Below are experts of layer 9 (counted from 0) of a mixture-of-experts language model. Rows are named router (the router's row for the expert), down (a neuron's output weights, with its number) and show model dimensions 0-127. Each number is 50 + 12 x the weight over its row's rms, rounded and kept within 0 to 99.
Before each expert's rows: a language model's description of what the expert responds to. This comes from a sample of Wikipedia text that the model never trained on.

# expert 0
What it handles: Second or third pieces inside common lowercase words, often after an initial letter piece, such as per, et in sometimes, inter, ty in fifty.
router:46 57 45 61 49 50 29 61 41 41 44 57 48 50 42 45 66 46 53 61 47 72 32 43 53 54 65 52 45 38 64 57 42 43 64 37 37 47 50 48 48 60 31 49 55 36 23 52 24 49 43 29 57 47 37 28 61 54 56 54 28 44 70 53 50 56 74 58 46 43 40 49 46 49 55 77 51 27 69 52 48 53 61 50 45 58 55 48 44 28 53 63 54 26 36 44 46 44 31 60 50 75 56 79 74 42 54 58 18 59 48 45 42 46 57 47 48 37 51 61 37 45 68 60 20 45 60 58
down0:48 46 68 39 51 60 66 52 29 40 37 43 51 50 64 31 58 55 41 49 55 42 46 46 63 30 48 52 29 44 52 57 54 57 37 68 50 49 63 58 47 52 47 60 44 77 81 41 70 53 51 57 40 51 45 24 32 33 42 64 62 42 42 53 39 28 41 41 55 45 35 50 45 42 36 59 33 57 49 44 56 48 49 70 43 62 70 36 56 47 72 42 75 49 32 51 74 45 56 52 58 59 42 37 66 45 23 47 48 22 60 40 54 52 52 63 17 44 51 40 51 47 54 47 57 37 47 27
down1:58 41 49 44 38 66 42 65 41 38 42 44 33 49 52 38 41 43 59 52 70 52 52 45 21 55 48 41 55 35 31 59 40 64 51 48 30 55 44 49 27 33 40 63 53 45 55 65 51 79 52 60 64 68 52 48 58 49 39 58 45 45 53 62 41 51 63 71 43 42 57 45 75 47 49 59 38 17 40 51 60 46 43 47 66 53 41 36 54 43 51 52 58 43 53 46 51 71 38 70 75 31 52 50 76 23 47 75 30 58 47 48 35 57 51 42 47 65 58 29 45 35 41 61 40 62 63 60
down2:69 36 60 26 40 54 63 59 60 34 59 45 51 29 50 58 47 46 55 31 48 52 38 70 53 50 67 50 53 40 35 69 49 54 59 38 47 66 56 66 60 56 44 43 32 60 38 50 60 48 53 81 53 52 49 51 49 37 41 65 59 26 50 33 32 59 41 51 61 49 53 35 51 47 46 48 55 72 63 44 46 18 32 45 54 32 47 67 52 39 64 39 65 25 49 62 41 52 53 57 68 56 47 55 37 48 68 53 44 59 49 27 39 65 40 54 50 39 42 59 58 59 38 89 45 40 70 52
down3:46 46 36 37 50 45 38 81 72 23 22 55 56 38 32 50 50 47 73 48 37 51 58 64 49 61 47 61 50 50 34 69 48 41 65 62 35 37 39 81 56 73 52 56 40 32 61 46 71 39 56 49 63 62 38 52 71 60 69 39 62 52 59 50 41 56 48 39 35 62 48 43 45 41 61 53 52 33 63 58 53 35 53 50 58 56 28 46 47 43 60 34 47 39 50 35 59 50 46 47 61 57 53 39 42 33 65 64 25 54 29 48 44 57 33 42 53 58 60 36 58 68 47 45 58 60 54 34
down4:49 37 46 38 61 46 55 54 53 40 45 46 47 51 64 43 43 56 41 58 72 36 55 50 32 58 48 51 70 49 51 72 56 37 42 52 18 56 59 47 65 44 44 34 52 81 59 55 64 35 41 48 41 29 53 32 57 65 76 61 30 62 71 50 44 50 54 46 42 52 37 46 53 59 48 49 46 50 50 39 26 44 45 62 56 51 59 67 47 75 57 51 65 50 12 41 26 53 26 42 34 58 57 29 52 74 49 47 45 48 47 74 39 37 58 63 46 56 52 59 61 43 48 58 57 53 72 53
down5:52 39 59 54 42 47 83 47 73 51 65 32 49 43 64 61 55 67 67 48 42 55 54 50 46 53 54 36 33 36 61 53 35 47 48 56 46 33 59 58 53 72 48 64 51 36 46 70 72 58 54 55 58 51 32 50 34 41 61 45 69 41 53 51 70 55 59 68 65 64 63 34 72 58 40 50 69 65 55 45 51 45 34 57 57 53 57 44 36 77 49 70 63 66 43 63 57 69 71 63 62 43 69 60 55 49 63 59 50 71 66 43 66 34 57 51 56 45 58 33 63 61 51 56 35 45 34 64
down6:62 35 64 49 62 54 44 61 60 24 67 17 76 43 49 69 50 69 64 44 54 60 56 54 38 53 47 78 59 46 63 39 56 63 28 36 59 51 52 41 56 53 87 49 51 51 46 50 51 56 38 41 51 42 37 43 55 43 47 39 41 51 56 46 74 52 55 45 78 60 59 74 50 52 43 50 44 33 46 39 48 68 60 55 64 35 55 49 61 45 37 61 51 59 57 38 46 48 48 48 33 44 39 45 45 44 62 31 58 73 65 42 56 47 60 59 34 50 31 40 43 55 54 54 33 48 72 79
down7:59 41 51 43 63 57 39 53 11 55 52 41 60 55 67 40 38 33 57 64 51 36 46 43 50 32 46 43 27 67 43 56 53 35 50 55 57 28 39 57 44 43 55 39 44 36 55 56 43 32 81 53 50 45 70 42 23 39 45 37 69 47 57 60 53 37 43 41 68 52 63 59 57 69 48 54 48 69 55 29 66 85 56 45 42 63 53 46 35 40 34 47 52 59 62 61 61 61 47 54 24 42 44 30 28 48 51 72 50 53 44 57 51 43 43 49 33 43 30 45 48 37 54 42 39 45 49 56
down8:71 49 49 56 21 60 41 52 68 47 56 29 73 66 50 48 31 56 51 29 47 32 49 39 72 59 49 36 51 59 31 55 57 30 40 69 25 34 71 48 66 72 64 37 68 61 43 48 58 42 60 67 38 51 47 60 57 58 60 48 37 70 66 35 59 70 47 48 55 55 35 44 23 67 43 41 43 52 53 42 46 50 44 33 53 46 63 49 42 54 33 46 55 60 54 59 58 54 46 56 52 51 39 32 52 55 55 54 67 33 59 67 48 32 47 66 61 49 37 61 32 51 39 58 54 34 60 40
down9:26 31 52 50 55 33 72 63 26 59 57 34 46 49 48 48 58 34 67 37 30 54 57 57 59 41 61 43 68 62 35 45 61 59 38 62 41 59 65 45 67 59 15 47 43 51 34 58 74 60 51 62 40 62 44 64 42 56 44 36 44 49 67 44 21 66 60 43 49 54 44 47 38 51 51 55 49 40 35 53 41 66 66 56 37 49 36 64 57 54 39 65 68 42 43 46 57 23 47 65 37 47 34 37 65 53 65 29 61 58 33 57 61 55 38 65 62 46 34 38 54 45 60 58 41 47 43 53
down10:59 50 39 49 55 45 43 55 48 48 40 44 68 49 38 46 51 50 75 53 48 35 50 63 61 36 53 45 52 39 47 17 32 45 42 33 70 55 21 43 31 30 44 52 41 54 61 57 51 31 38 39 58 41 77 44 34 46 60 48 52 61 51 31 48 40 29 49 31 45 62 76 07 46 56 63 55 40 62 48 46 48 51 70 50 42 47 63 33 70 56 49 41 47 47 61 74 57 46 39 44 39 54 56 37 38 35 29 34 57 47 40 53 51 43 44 40 38 51 63 47 56 49 37 37 41 72 52
down11:54 39 59 25 51 50 59 59 34 53 29 61 67 36 50 56 12 55 48 43 37 63 57 38 56 31 50 54 48 58 56 42 42 26 36 45 57 61 37 58 43 55 45 48 48 63 39 41 48 45 36 64 72 52 45 45 57 73 58 41 41 31 53 60 42 62 69 48 33 58 54 67 65 53 49 64 40 55 57 50 25 65 35 68 27 62 49 53 54 55 22 32 63 54 68 59 49 41 36 55 54 58 43 70 56 61 45 44 50 46 66 39 51 40 58 55 42 20 37 34 51 61 40 34 39 41 40 52
down12:52 54 45 49 50 42 50 64 40 64 44 41 55 49 36 43 59 54 52 64 66 45 56 41 40 41 61 53 54 63 65 53 55 45 45 51 56 19 62 49 62 58 45 37 42 40 46 58 68 44 74 68 62 59 65 58 55 48 39 58 39 51 48 53 66 53 39 57 54 47 37 61 33 42 48 49 42 69 58 72 59 41 40 40 46 17 44 49 45 40 50 54 58 82 49 42 40 70 61 29 65 24 47 78 32 66 38 53 57 44 45 76 52 28 50 66 35 49 34 65 58 44 65 27 53 69 57 39
down13:51 28 41 42 74 53 74 47 50 41 34 46 51 41 52 59 54 46 56 47 62 26 54 51 56 49 42 45 43 37 41 59 54 39 42 45 45 41 48 22 62 38 40 41 66 76 34 58 41 48 44 54 59 53 57 43 31 57 61 48 58 54 29 35 47 59 50 55 63 25 50 41 69 24 60 74 54 35 38 39 52 36 44 70 54 50 31 51 33 49 53 54 33 59 28 54 43 43 57 52 35 39 36 46 73 59 50 45 68 62 52 41 17 44 57 55 54 52 53 44 31 22 48 52 49 30 57 36
down14:38 37 63 51 57 51 48 59 60 43 39 55 38 44 32 63 49 59 34 52 53 51 50 40 58 31 43 59 75 39 44 32 46 35 35 52 38 31 67 46 48 69 42 48 40 74 43 26 25 70 51 37 60 44 49 56 50 49 52 73 36 62 84 41 58 43 54 42 67 51 53 42 60 64 56 59 51 24 53 39 29 35 36 47 58 57 26 59 36 26 45 55 70 65 54 43 66 63 54 51 52 58 51 42 51 49 45 61 66 64 40 69 44 50 42 36 44 62 44 37 37 53 31 43 61 34 54 52
down15:63 50 36 49 48 35 37 71 23 42 69 38 40 31 58 34 61 42 48 66 52 42 44 56 23 42 58 71 49 56 47 59 64 61 49 49 66 59 74 43 60 32 43 71 50 66 56 39 43 56 35 38 44 74 48 71 65 53 48 42 46 44 54 54 58 44 55 48 47 62 54 67 51 58 68 26 63 66 60 55 38 52 35 46 22 47 45 39 42 62 30 58 71 67 52 32 59 61 63 64 56 62 72 51 62 52 70 52 59 46 35 61 71 60 46 52 41 41 45 58 45 61 32 44 45 53 44 54
down16:48 42 50 42 44 44 56 57 67 63 46 63 59 47 54 56 38 62 56 37 33 63 47 66 56 52 42 45 39 50 33 31 67 62 46 68 32 44 47 38 65 52 50 53 57 40 57 69 57 35 66 49 68 47 54 71 47 53 55 64 45 55 47 16 72 25 63 65 39 41 51 69 42 53 79 36 46 42 28 67 60 45 18 51 55 49 70 46 41 50 51 29 42 64 37 57 37 53 43 48 57 57 36 29 17 49 60 46 40 59 38 51 72 62 43 39 47 57 54 50 38 52 52 52 49 36 47 50

# expert 30
What it handles: Stem pieces after prefixes like ex, con, re, pro in Latin-derived words, such as confused, excite, excellence, eject.
router:49 54 32 61 41 80 46 46 33 50 18 34 56 60 61 45 45 55 43 58 41 84 60 44 63 62 51 64 56 27 56 68 37 66 67 50 52 63 60 51 78 44 60 50 46 34 54 43 56 41 53 53 71 49 25 51 53 47 34 38 52 78 58 45 38 54 34 50 58 43 57 37 48 57 40 59 49 42 60 59 53 39 25 52 39 38 75 34 46 37 46 56 54 54 73 46 47 46 46 57 44 51 48 51 60 45 60 53 48 46 51 47 64 48 56 37 50 24 35 71 76 47 38 40 49 38 45 60
down0:42 82 45 48 42 57 20 55 56 51 42 58 64 61 44 49 53 45 47 21 67 51 54 42 29 36 39 46 52 32 49 57 54 53 61 45 58 24 37 37 51 56 38 38 46 56 59 39 48 38 41 39 44 50 52 68 61 46 37 51 54 41 26 52 35 46 77 48 44 62 59 53 24 57 36 38 39 54 61 57 46 48 79 54 59 45 42 51 41 42 50 54 49 50 52 61 39 53 86 53 64 58 46 16 51 32 32 49 25 50 55 62 57 46 54 28 47 66 52 39 58 55 49 63 39 48 48 35
down1:51 48 24 52 66 36 47 43 48 45 50 40 30 36 50 40 36 73 71 63 46 57 45 47 34 38 46 58 65 49 40 67 41 57 46 28 47 84 61 36 56 55 41 56 54 69 60 36 28 58 53 57 37 51 63 31 61 68 62 33 27 71 70 39 40 64 38 55 59 52 54 51 55 49 48 47 47 57 58 43 52 37 58 46 55 44 34 42 68 64 68 66 58 41 51 58 54 38 33 50 33 43 64 41 55 45 62 75 49 72 55 51 33 52 74 53 60 49 39 56 49 31 40 33 48 63 51 60
down2:52 57 48 43 51 58 52 52 60 49 58 56 38 44 54 54 41 75 37 42 24 42 54 53 51 50 61 35 54 47 42 47 39 57 44 52 70 68 35 46 59 47 59 56 41 55 38 57 63 60 47 65 31 35 60 53 46 59 58 49 69 62 45 53 43 51 62 57 32 65 48 40 42 40 81 59 35 49 48 49 49 15 68 46 39 51 63 59 63 76 58 69 43 50 35 28 65 60 63 47 32 59 48 76 44 62 59 71 38 44 36 60 39 50 29 50 68 26 40 54 41 57 52 73 35 47 71 64
down3:53 55 32 47 58 56 59 33 51 60 73 43 54 49 49 35 24 47 51 57 69 41 59 26 30 50 64 69 44 35 60 45 51 43 72 51 67 30 55 45 43 49 43 44 63 58 47 34 42 55 41 54 35 56 58 59 35 65 59 59 73 43 45 47 40 43 87 24 59 36 42 38 65 62 69 71 58 37 43 57 50 49 52 52 66 52 63 75 45 50 49 57 55 56 38 41 44 41 71 61 54 55 46 31 50 51 62 68 43 45 51 62 64 27 47 46 48 53 51 55 57 63 71 27 61 66 55 58
down4:68 48 40 42 42 64 45 60 40 46 65 46 41 57 54 56 54 46 60 57 41 34 49 56 55 51 64 54 53 54 33 34 60 31 53 53 26 54 52 73 66 66 55 50 61 48 65 39 64 28 55 36 67 29 54 31 43 55 44 52 39 35 51 42 84 41 39 37 53 59 52 44 56 44 45 39 54 51 60 35 51 76 57 34 26 45 51 42 33 24 49 35 54 35 54 36 58 63 42 35 57 25 56 47 47 55 26 50 37 68 71 57 36 62 61 32 57 41 48 42 60 45 28 49 40 43 39 65
down5:45 37 47 61 57 57 50 47 48 61 47 51 46 49 61 33 64 40 72 60 37 43 57 72 50 77 46 44 66 37 44 53 43 53 40 10 52 60 62 47 32 59 44 50 68 19 69 41 59 32 64 65 27 45 48 35 46 41 55 52 62 44 62 70 61 53 61 52 59 52 48 67 48 41 46 50 48 74 44 63 42 37 48 47 32 61 35 63 45 44 65 60 49 59 34 48 66 61 47 25 37 37 49 43 62 41 46 51 49 55 53 70 39 57 48 78 63 30 52 54 28 61 49 57 44 37 58 55
down6:46 49 51 38 28 44 68 56 57 45 38 51 56 51 46 49 59 54 45 43 69 35 57 46 22 49 75 39 48 65 35 60 47 42 42 63 73 50 67 56 40 46 72 43 41 73 51 44 44 40 55 48 61 60 67 53 47 52 48 26 57 43 54 52 49 56 57 63 38 52 62 48 59 30 37 47 34 40 44 48 51 69 20 52 55 24 64 57 62 51 57 54 70 60 44 41 41 51 41 51 53 70 14 42 46 43 43 50 81 70 35 41 40 46 50 75 49 50 35 43 54 67 31 58 40 53 56 43
down7:77 40 57 52 48 70 39 61 60 49 51 51 64 64 37 47 46 56 40 47 41 67 56 47 50 40 45 48 30 53 66 36 59 46 62 46 43 54 41 51 48 56 63 28 57 59 44 40 49 46 48 07 39 59 48 17 57 51 43 58 62 43 58 33 69 33 54 35 52 31 61 48 59 49 27 50 65 53 60 41 44 60 44 46 59 30 23 43 59 47 20 45 55 39 57 43 61 55 33 62 72 62 56 49 27 53 41 52 39 40 52 47 44 46 65 56 32 51 65 65 32 51 51 33 61 48 70 52
down8:54 30 20 66 20 52 39 35 32 67 50 35 44 58 70 50 44 66 47 64 43 59 30 41 51 33 53 52 61 39 43 59 49 64 55 64 52 54 50 47 52 53 51 43 58 68 68 52 39 47 57 52 54 58 53 46 52 50 83 40 51 56 49 61 61 57 35 49 48 53 35 40 08 36 45 60 56 63 40 41 54 58 51 46 50 70 47 42 36 27 40 50 52 42 44 59 65 36 37 21 44 48 42 29 44 54 64 47 71 52 47 35 62 54 50 49 48 32 30 44 56 43 40 66 67 66 54 38
down9:39 42 48 61 35 33 43 41 37 36 59 67 40 57 49 30 65 27 44 51 48 54 40 48 55 46 40 50 36 65 82 46 49 49 66 49 66 38 45 52 55 51 57 36 62 35 55 48 49 80 91 57 42 52 53 34 47 44 21 55 81 38 45 56 60 46 48 42 61 50 54 40 63 52 62 53 47 42 28 38 58 58 27 71 70 53 48 42 42 50 48 60 49 56 53 57 63 33 63 51 51 25 49 37 60 43 37 46 39 63 46 68 45 36 45 59 62 47 50 39 52 41 37 41 62 71 47 49
down10:50 35 49 55 46 27 57 46 56 57 47 63 58 43 47 42 51 62 63 43 43 20 56 53 29 49 53 47 59 23 47 54 48 58 65 64 34 47 66 40 58 74 70 08 69 38 43 55 52 24 58 59 39 51 55 29 39 57 69 49 41 41 47 49 70 51 59 39 29 47 45 64 46 48 43 46 48 46 55 54 35 62 46 43 60 67 64 59 28 53 55 23 46 67 51 68 49 55 24 52 48 77 41 58 45 55 36 51 42 39 52 55 39 45 50 42 63 70 45 47 35 53 47 54 66 55 46 50
down11:37 50 42 36 45 43 52 61 68 75 47 56 58 59 45 37 43 64 34 54 45 68 62 58 30 64 66 45 49 54 47 71 48 36 56 30 48 63 41 48 60 75 41 50 69 37 34 44 53 44 53 56 36 47 52 40 53 61 35 62 61 73 56 55 42 77 48 53 41 64 46 36 59 63 42 33 40 52 60 40 64 53 69 51 60 47 54 39 56 36 70 54 36 62 62 49 57 50 43 55 65 50 49 57 54 56 18 31 27 53 86 44 67 35 49 52 43 45 71 53 31 53 53 55 52 62 30 56
down12:31 50 45 56 57 54 49 42 46 46 54 43 50 48 55 52 31 44 50 57 69 42 51 52 31 47 47 69 56 59 73 56 61 36 54 36 40 63 49 52 52 42 77 33 62 50 40 41 56 41 46 61 46 44 65 48 36 54 17 54 54 45 77 57 45 51 54 49 33 58 51 34 33 40 37 25 54 33 32 65 40 62 46 35 34 65 54 61 50 64 50 58 32 58 51 36 63 69 55 59 51 65 54 66 59 23 55 65 77 40 54 63 42 29 50 47 66 63 55 46 33 62 47 57 32 82 49 48
down13:66 56 49 40 61 58 43 59 26 67 20 33 41 37 52 45 65 49 54 36 47 39 56 56 42 71 48 57 53 68 48 46 55 54 54 32 50 64 38 30 54 50 49 54 52 61 41 48 61 56 61 52 36 47 51 56 57 45 46 45 58 45 40 45 26 55 26 44 68 52 45 54 43 70 30 65 55 52 29 62 40 53 66 43 55 51 54 44 44 52 66 48 55 34 61 46 65 42 57 59 51 53 49 43 30 60 78 50 64 31 56 13 47 44 48 48 49 50 41 68 38 28 58 81 61 67 47 79
down14:50 42 73 32 52 08 44 31 48 57 40 57 50 50 42 66 29 33 55 51 52 47 61 76 56 46 42 53 49 58 46 51 29 39 59 45 35 73 60 42 58 50 48 62 36 43 59 54 51 60 42 38 71 33 41 63 53 55 57 53 43 39 56 47 40 72 47 49 19 58 52 57 62 39 53 52 58 45 56 82 56 37 35 58 47 66 44 59 37 55 58 43 45 57 49 61 47 51 47 55 34 35 30 44 48 60 35 56 64 32 27 76 19 38 56 61 46 48 59 50 65 53 49 41 53 38 51 52
down15:50 44 57 50 57 33 59 40 37 33 33 32 62 19 54 41 66 40 38 66 33 58 36 58 38 49 39 74 60 48 29 66 52 44 37 58 42 61 47 33 53 39 43 50 59 76 74 26 46 47 57 51 56 79 71 59 49 60 53 57 62 38 70 49 51 48 60 61 59 36 55 43 40 66 57 54 40 58 49 42 68 51 35 48 42 38 49 50 25 44 62 45 61 48 40 56 46 32 62 45 55 65 58 51 63 53 37 44 69 51 51 57 49 58 69 69 20 53 53 63 28 37 54 52 50 52 56 39
down16:74 54 31 50 49 51 41 37 60 65 41 49 48 27 44 52 56 26 53 47 39 61 45 56 40 54 35 63 36 50 48 60 39 68 54 40 61 40 51 47 56 34 53 40 55 41 59 28 54 41 52 59 39 47 35 46 86 63 67 60 38 50 56 64 62 53 55 76 40 58 63 40 55 56 35 49 48 69 34 27 64 46 71 44 41 62 45 49 37 72 68 68 59 76 46 61 33 59 38 37 71 44 59 46 42 73 37 46 34 46 43 52 60 45 58 52 47 58 32 54 48 41 48 41 71 42 29 45

# expert 3
What it handles: Single digits inside decimals, coordinates, statistics, ISBNs and table figures, such as 37.7952°N, .383 batting average, 3:34.91.
router:60 38 40 51 56 39 55 53 57 66 52 45 54 49 58 73 74 35 39 38 29 65 43 67 31 47 50 31 45 51 42 55 59 58 48 67 38 40 29 65 41 46 63 49 49 57 40 48 62 53 53 47 56 31 68 59 37 35 43 49 38 29 34 54 44 58 59 53 49 38 56 70 52 82 53 45 71 32 32 61 27 50 48 55 79 43 45 45 43 38 56 39 53 49 41 60 46 45 50 55 19 68 64 38 48 67 47 42 49 37 60 59 64 52 37 38 43 47 40 55 36 58 74 63 55 48 36 25
down0:24 55 46 24 47 44 73 51 39 43 67 47 44 59 56 65 31 50 53 52 38 49 50 45 61 49 44 34 72 44 54 57 52 63 42 46 24 50 51 58 44 53 40 57 45 45 46 45 51 58 53 62 51 43 43 35 52 48 47 38 28 50 97 62 49 39 35 59 50 30 48 71 64 50 50 52 42 31 50 48 37 53 49 50 65 51 56 61 53 48 59 42 71 42 60 50 55 59 70 58 36 70 60 50 33 24 33 39 43 55 42 57 58 55 75 39 63 56 46 74 49 56 57 27 62 58 39 25
down1:63 48 57 44 46 57 80 48 65 40 62 45 40 41 57 49 22 63 62 67 46 51 55 48 58 47 48 73 49 58 39 55 52 50 24 52 44 54 18 35 42 62 62 42 62 62 33 36 56 48 63 61 70 55 52 74 57 43 54 72 68 47 54 71 44 37 74 29 59 39 41 62 61 43 24 47 43 50 37 50 46 42 54 48 28 56 50 53 46 63 49 44 45 61 47 59 20 45 41 51 58 40 39 58 42 48 42 64 49 44 34 49 34 78 47 56 35 70 61 39 56 55 59 43 63 40 62 51
down2:50 51 31 56 62 54 40 51 39 34 78 63 36 52 52 39 47 75 57 71 59 44 46 50 64 46 44 67 37 27 55 53 50 44 55 43 54 59 63 43 56 62 62 40 39 51 51 52 57 38 59 33 54 71 30 54 52 63 44 75 52 76 43 47 57 37 39 49 69 60 51 55 52 30 49 42 26 70 59 37 68 48 49 36 35 42 56 44 61 46 46 34 59 64 49 39 63 54 43 41 21 52 49 57 52 27 57 40 38 48 70 25 34 57 37 68 40 76 45 49 49 53 28 48 42 62 53 45
down3:67 16 50 43 43 55 45 52 56 65 47 49 84 64 48 48 47 47 46 46 62 52 46 47 56 58 41 53 50 72 59 59 39 37 52 63 61 62 41 78 46 58 55 49 39 43 49 70 51 67 37 32 69 43 46 63 49 58 64 35 70 25 37 72 49 45 52 47 54 64 57 36 53 48 64 67 64 72 82 43 46 33 29 43 34 64 41 55 50 45 35 63 45 59 70 61 38 41 42 26 50 37 52 65 70 50 43 56 35 47 54 40 69 40 55 59 52 44 42 45 58 50 46 43 42 51 50 39
down4:70 51 40 34 65 42 43 54 65 64 46 48 63 54 52 49 62 20 57 65 49 28 43 41 59 63 44 44 49 47 55 33 40 43 28 60 35 16 69 54 74 51 45 50 53 42 70 51 36 57 46 53 65 45 58 17 58 68 44 53 51 63 58 47 40 60 23 51 57 47 43 53 49 54 51 39 55 54 64 62 47 58 44 55 23 51 50 53 52 41 60 50 65 33 38 53 49 52 38 53 46 54 40 45 71 69 43 42 56 72 22 45 47 55 69 73 57 48 52 47 61 49 47 24 58 55 39 36
down5:53 36 49 46 26 44 28 45 68 41 59 41 33 54 44 49 47 53 58 35 52 51 41 47 48 41 44 50 41 18 61 56 69 43 78 34 53 58 41 49 65 56 56 63 65 52 52 05 21 57 36 54 37 64 59 36 54 54 60 53 31 48 41 52 66 45 52 62 43 66 56 43 51 45 51 40 40 66 55 62 40 48 55 56 79 47 45 29 32 47 45 43 42 66 64 45 43 48 62 55 56 46 42 50 25 43 56 68 56 58 69 57 41 53 59 72 25 63 58 50 61 44 48 51 47 51 58 66
down6:68 51 54 44 44 44 35 66 54 53 61 47 47 55 46 32 46 33 41 51 50 49 60 65 49 42 41 61 55 42 49 47 47 32 24 61 48 22 57 48 52 47 51 57 68 45 55 47 64 51 70 65 37 60 36 36 41 56 82 36 35 54 55 45 45 50 43 50 54 62 40 64 64 68 76 62 54 63 55 61 37 50 23 25 52 32 61 52 45 36 41 46 54 46 56 49 55 34 62 51 58 53 46 45 41 75 25 67 52 37 58 54 27 66 53 39 19 65 50 70 56 61 60 39 40 53 68 58
down7:40 47 45 31 80 32 57 36 29 36 56 40 62 53 35 47 54 25 50 67 48 48 43 33 62 68 46 39 51 40 74 47 38 45 63 39 19 57 49 64 56 44 35 42 52 54 66 60 54 42 48 69 50 54 32 58 54 48 43 56 57 55 62 60 52 59 61 57 44 50 52 31 43 69 54 48 43 62 40 54 44 60 60 59 34 63 65 52 50 50 34 59 69 74 40 27 46 63 59 41 63 63 70 50 41 46 64 76 44 42 52 39 12 70 37 54 53 57 51 59 46 46 59 50 44 62 57 48
down8:40 58 58 34 60 32 31 55 64 47 56 51 54 47 53 61 37 57 36 50 43 45 54 42 50 64 50 82 69 29 48 41 50 26 56 47 46 56 59 42 62 59 77 35 76 31 52 45 33 49 51 39 38 40 26 38 40 48 34 58 49 39 50 28 35 61 53 48 47 65 54 56 41 43 49 39 52 37 56 66 57 34 53 54 54 32 70 46 57 33 47 50 58 42 46 53 54 63 53 70 35 58 71 60 49 50 33 56 47 63 57 34 51 25 25 52 53 84 33 54 50 46 50 38 50 33 55 64
down9:49 57 63 64 52 60 71 44 60 43 52 59 46 80 35 50 59 58 70 44 60 42 43 58 54 48 29 93 47 26 57 58 50 35 44 44 33 74 44 69 53 53 42 60 59 49 60 42 32 53 39 60 35 39 60 57 56 58 41 42 61 62 52 39 52 59 45 59 39 43 66 48 43 55 58 55 49 65 40 57 41 43 63 44 36 39 53 49 45 55 79 55 37 65 47 47 65 60 49 56 47 40 41 50 39 40 62 80 53 46 38 22 46 64 48 45 59 52 26 34 73 57 44 55 30 36 64 57
down10:64 54 55 32 50 58 48 58 48 43 60 56 68 70 41 44 60 47 36 48 58 46 66 66 46 42 46 60 73 26 24 30 56 18 69 43 56 60 53 49 42 59 36 33 45 38 67 52 55 62 49 43 57 51 39 48 53 40 62 43 20 62 59 53 50 50 39 48 28 53 34 47 33 41 55 45 49 42 61 57 35 42 35 32 51 71 43 46 44 73 55 40 57 39 45 49 56 88 58 68 46 36 56 69 48 40 44 35 63 52 40 59 52 50 44 65 66 54 59 63 33 51 42 49 57 76 51 45
down11:51 45 46 74 63 50 37 24 63 37 56 73 57 43 42 56 28 68 62 77 60 61 46 38 38 56 52 36 41 39 45 42 68 32 48 44 37 58 57 62 50 48 40 56 47 51 41 74 30 55 56 50 52 45 52 50 32 52 77 47 55 53 57 48 67 56 45 64 67 52 54 68 43 36 50 45 44 49 42 47 46 36 59 27 57 75 26 44 36 47 51 55 53 57 44 56 50 51 52 35 38 50 57 55 46 41 42 32 46 44 72 42 66 37 57 41 47 52 50 54 82 22 44 82 59 34 59 54
down12:21 36 74 43 38 35 62 61 63 42 57 29 49 45 45 64 64 60 56 68 44 48 67 47 34 54 36 44 39 49 54 65 69 33 51 55 65 48 72 55 40 41 51 26 50 51 72 43 58 56 41 41 46 36 60 70 65 45 49 47 57 56 65 60 44 50 27 50 43 40 57 51 41 55 48 28 60 39 54 44 72 47 37 50 52 53 44 29 44 57 45 68 58 44 54 69 27 73 62 61 56 33 43 57 46 51 46 39 42 64 48 49 39 37 37 53 27 55 58 44 59 68 66 56 48 48 25 24
down13:33 58 53 31 46 46 60 54 48 63 41 61 37 36 62 32 25 53 65 59 64 51 52 56 55 28 41 40 43 42 28 44 40 61 57 47 53 33 55 24 61 44 36 47 64 57 50 51 52 44 79 60 30 76 57 39 71 58 67 65 45 47 82 39 40 40 52 46 62 48 53 42 49 43 37 27 36 51 49 32 49 50 53 58 66 55 55 64 42 56 48 59 74 55 40 48 36 73 53 57 45 67 50 51 52 47 27 53 45 21 33 46 65 43 58 48 41 45 50 48 43 39 69 59 43 39 66 56
down14:45 57 50 36 77 51 50 56 50 28 49 72 33 46 54 33 45 61 33 39 51 44 55 45 48 36 60 56 45 36 63 62 50 63 51 46 44 24 61 52 50 51 71 43 79 66 67 66 56 76 58 51 46 57 41 46 37 34 55 33 47 64 41 25 55 45 37 53 48 77 74 49 53 55 57 48 52 50 40 63 65 54 70 70 60 58 47 79 45 41 25 49 56 32 65 38 49 57 59 59 52 64 57 42 40 62 49 54 67 42 56 56 50 82 45 62 41 42 55 53 56 67 56 41 49 51 52 52
down15:64 51 27 68 62 31 42 58 54 69 51 59 55 58 61 51 61 31 36 45 53 62 36 44 64 59 39 39 36 59 45 45 51 48 26 64 44 57 56 46 33 66 52 68 70 43 63 54 65 43 43 54 28 37 42 43 56 60 39 42 53 50 45 69 58 50 51 48 44 50 61 59 67 61 55 78 38 40 48 72 47 60 46 50 51 49 65 65 46 57 56 39 61 44 68 40 40 63 80 56 55 34 49 39 59 47 45 60 53 51 32 49 72 46 47 84 38 47 61 41 65 46 32 45 33 17 43 44
down16:42 43 54 47 19 63 39 70 48 56 26 54 58 33 40 45 37 58 46 49 56 64 59 54 47 60 43 51 67 42 29 30 41 53 49 76 66 51 62 41 40 62 50 40 52 38 38 32 55 35 48 51 50 67 36 64 36 74 58 50 41 46 56 54 42 47 46 42 62 61 43 55 59 42 49 56 38 25 42 66 40 61 54 54 37 52 58 43 50 57 63 23 60 62 35 30 34 39 51 71 39 50 45 72 36 57 61 56 86 54 32 55 52 47 51 55 42 54 65 49 72 32 47 56 50 58 48 27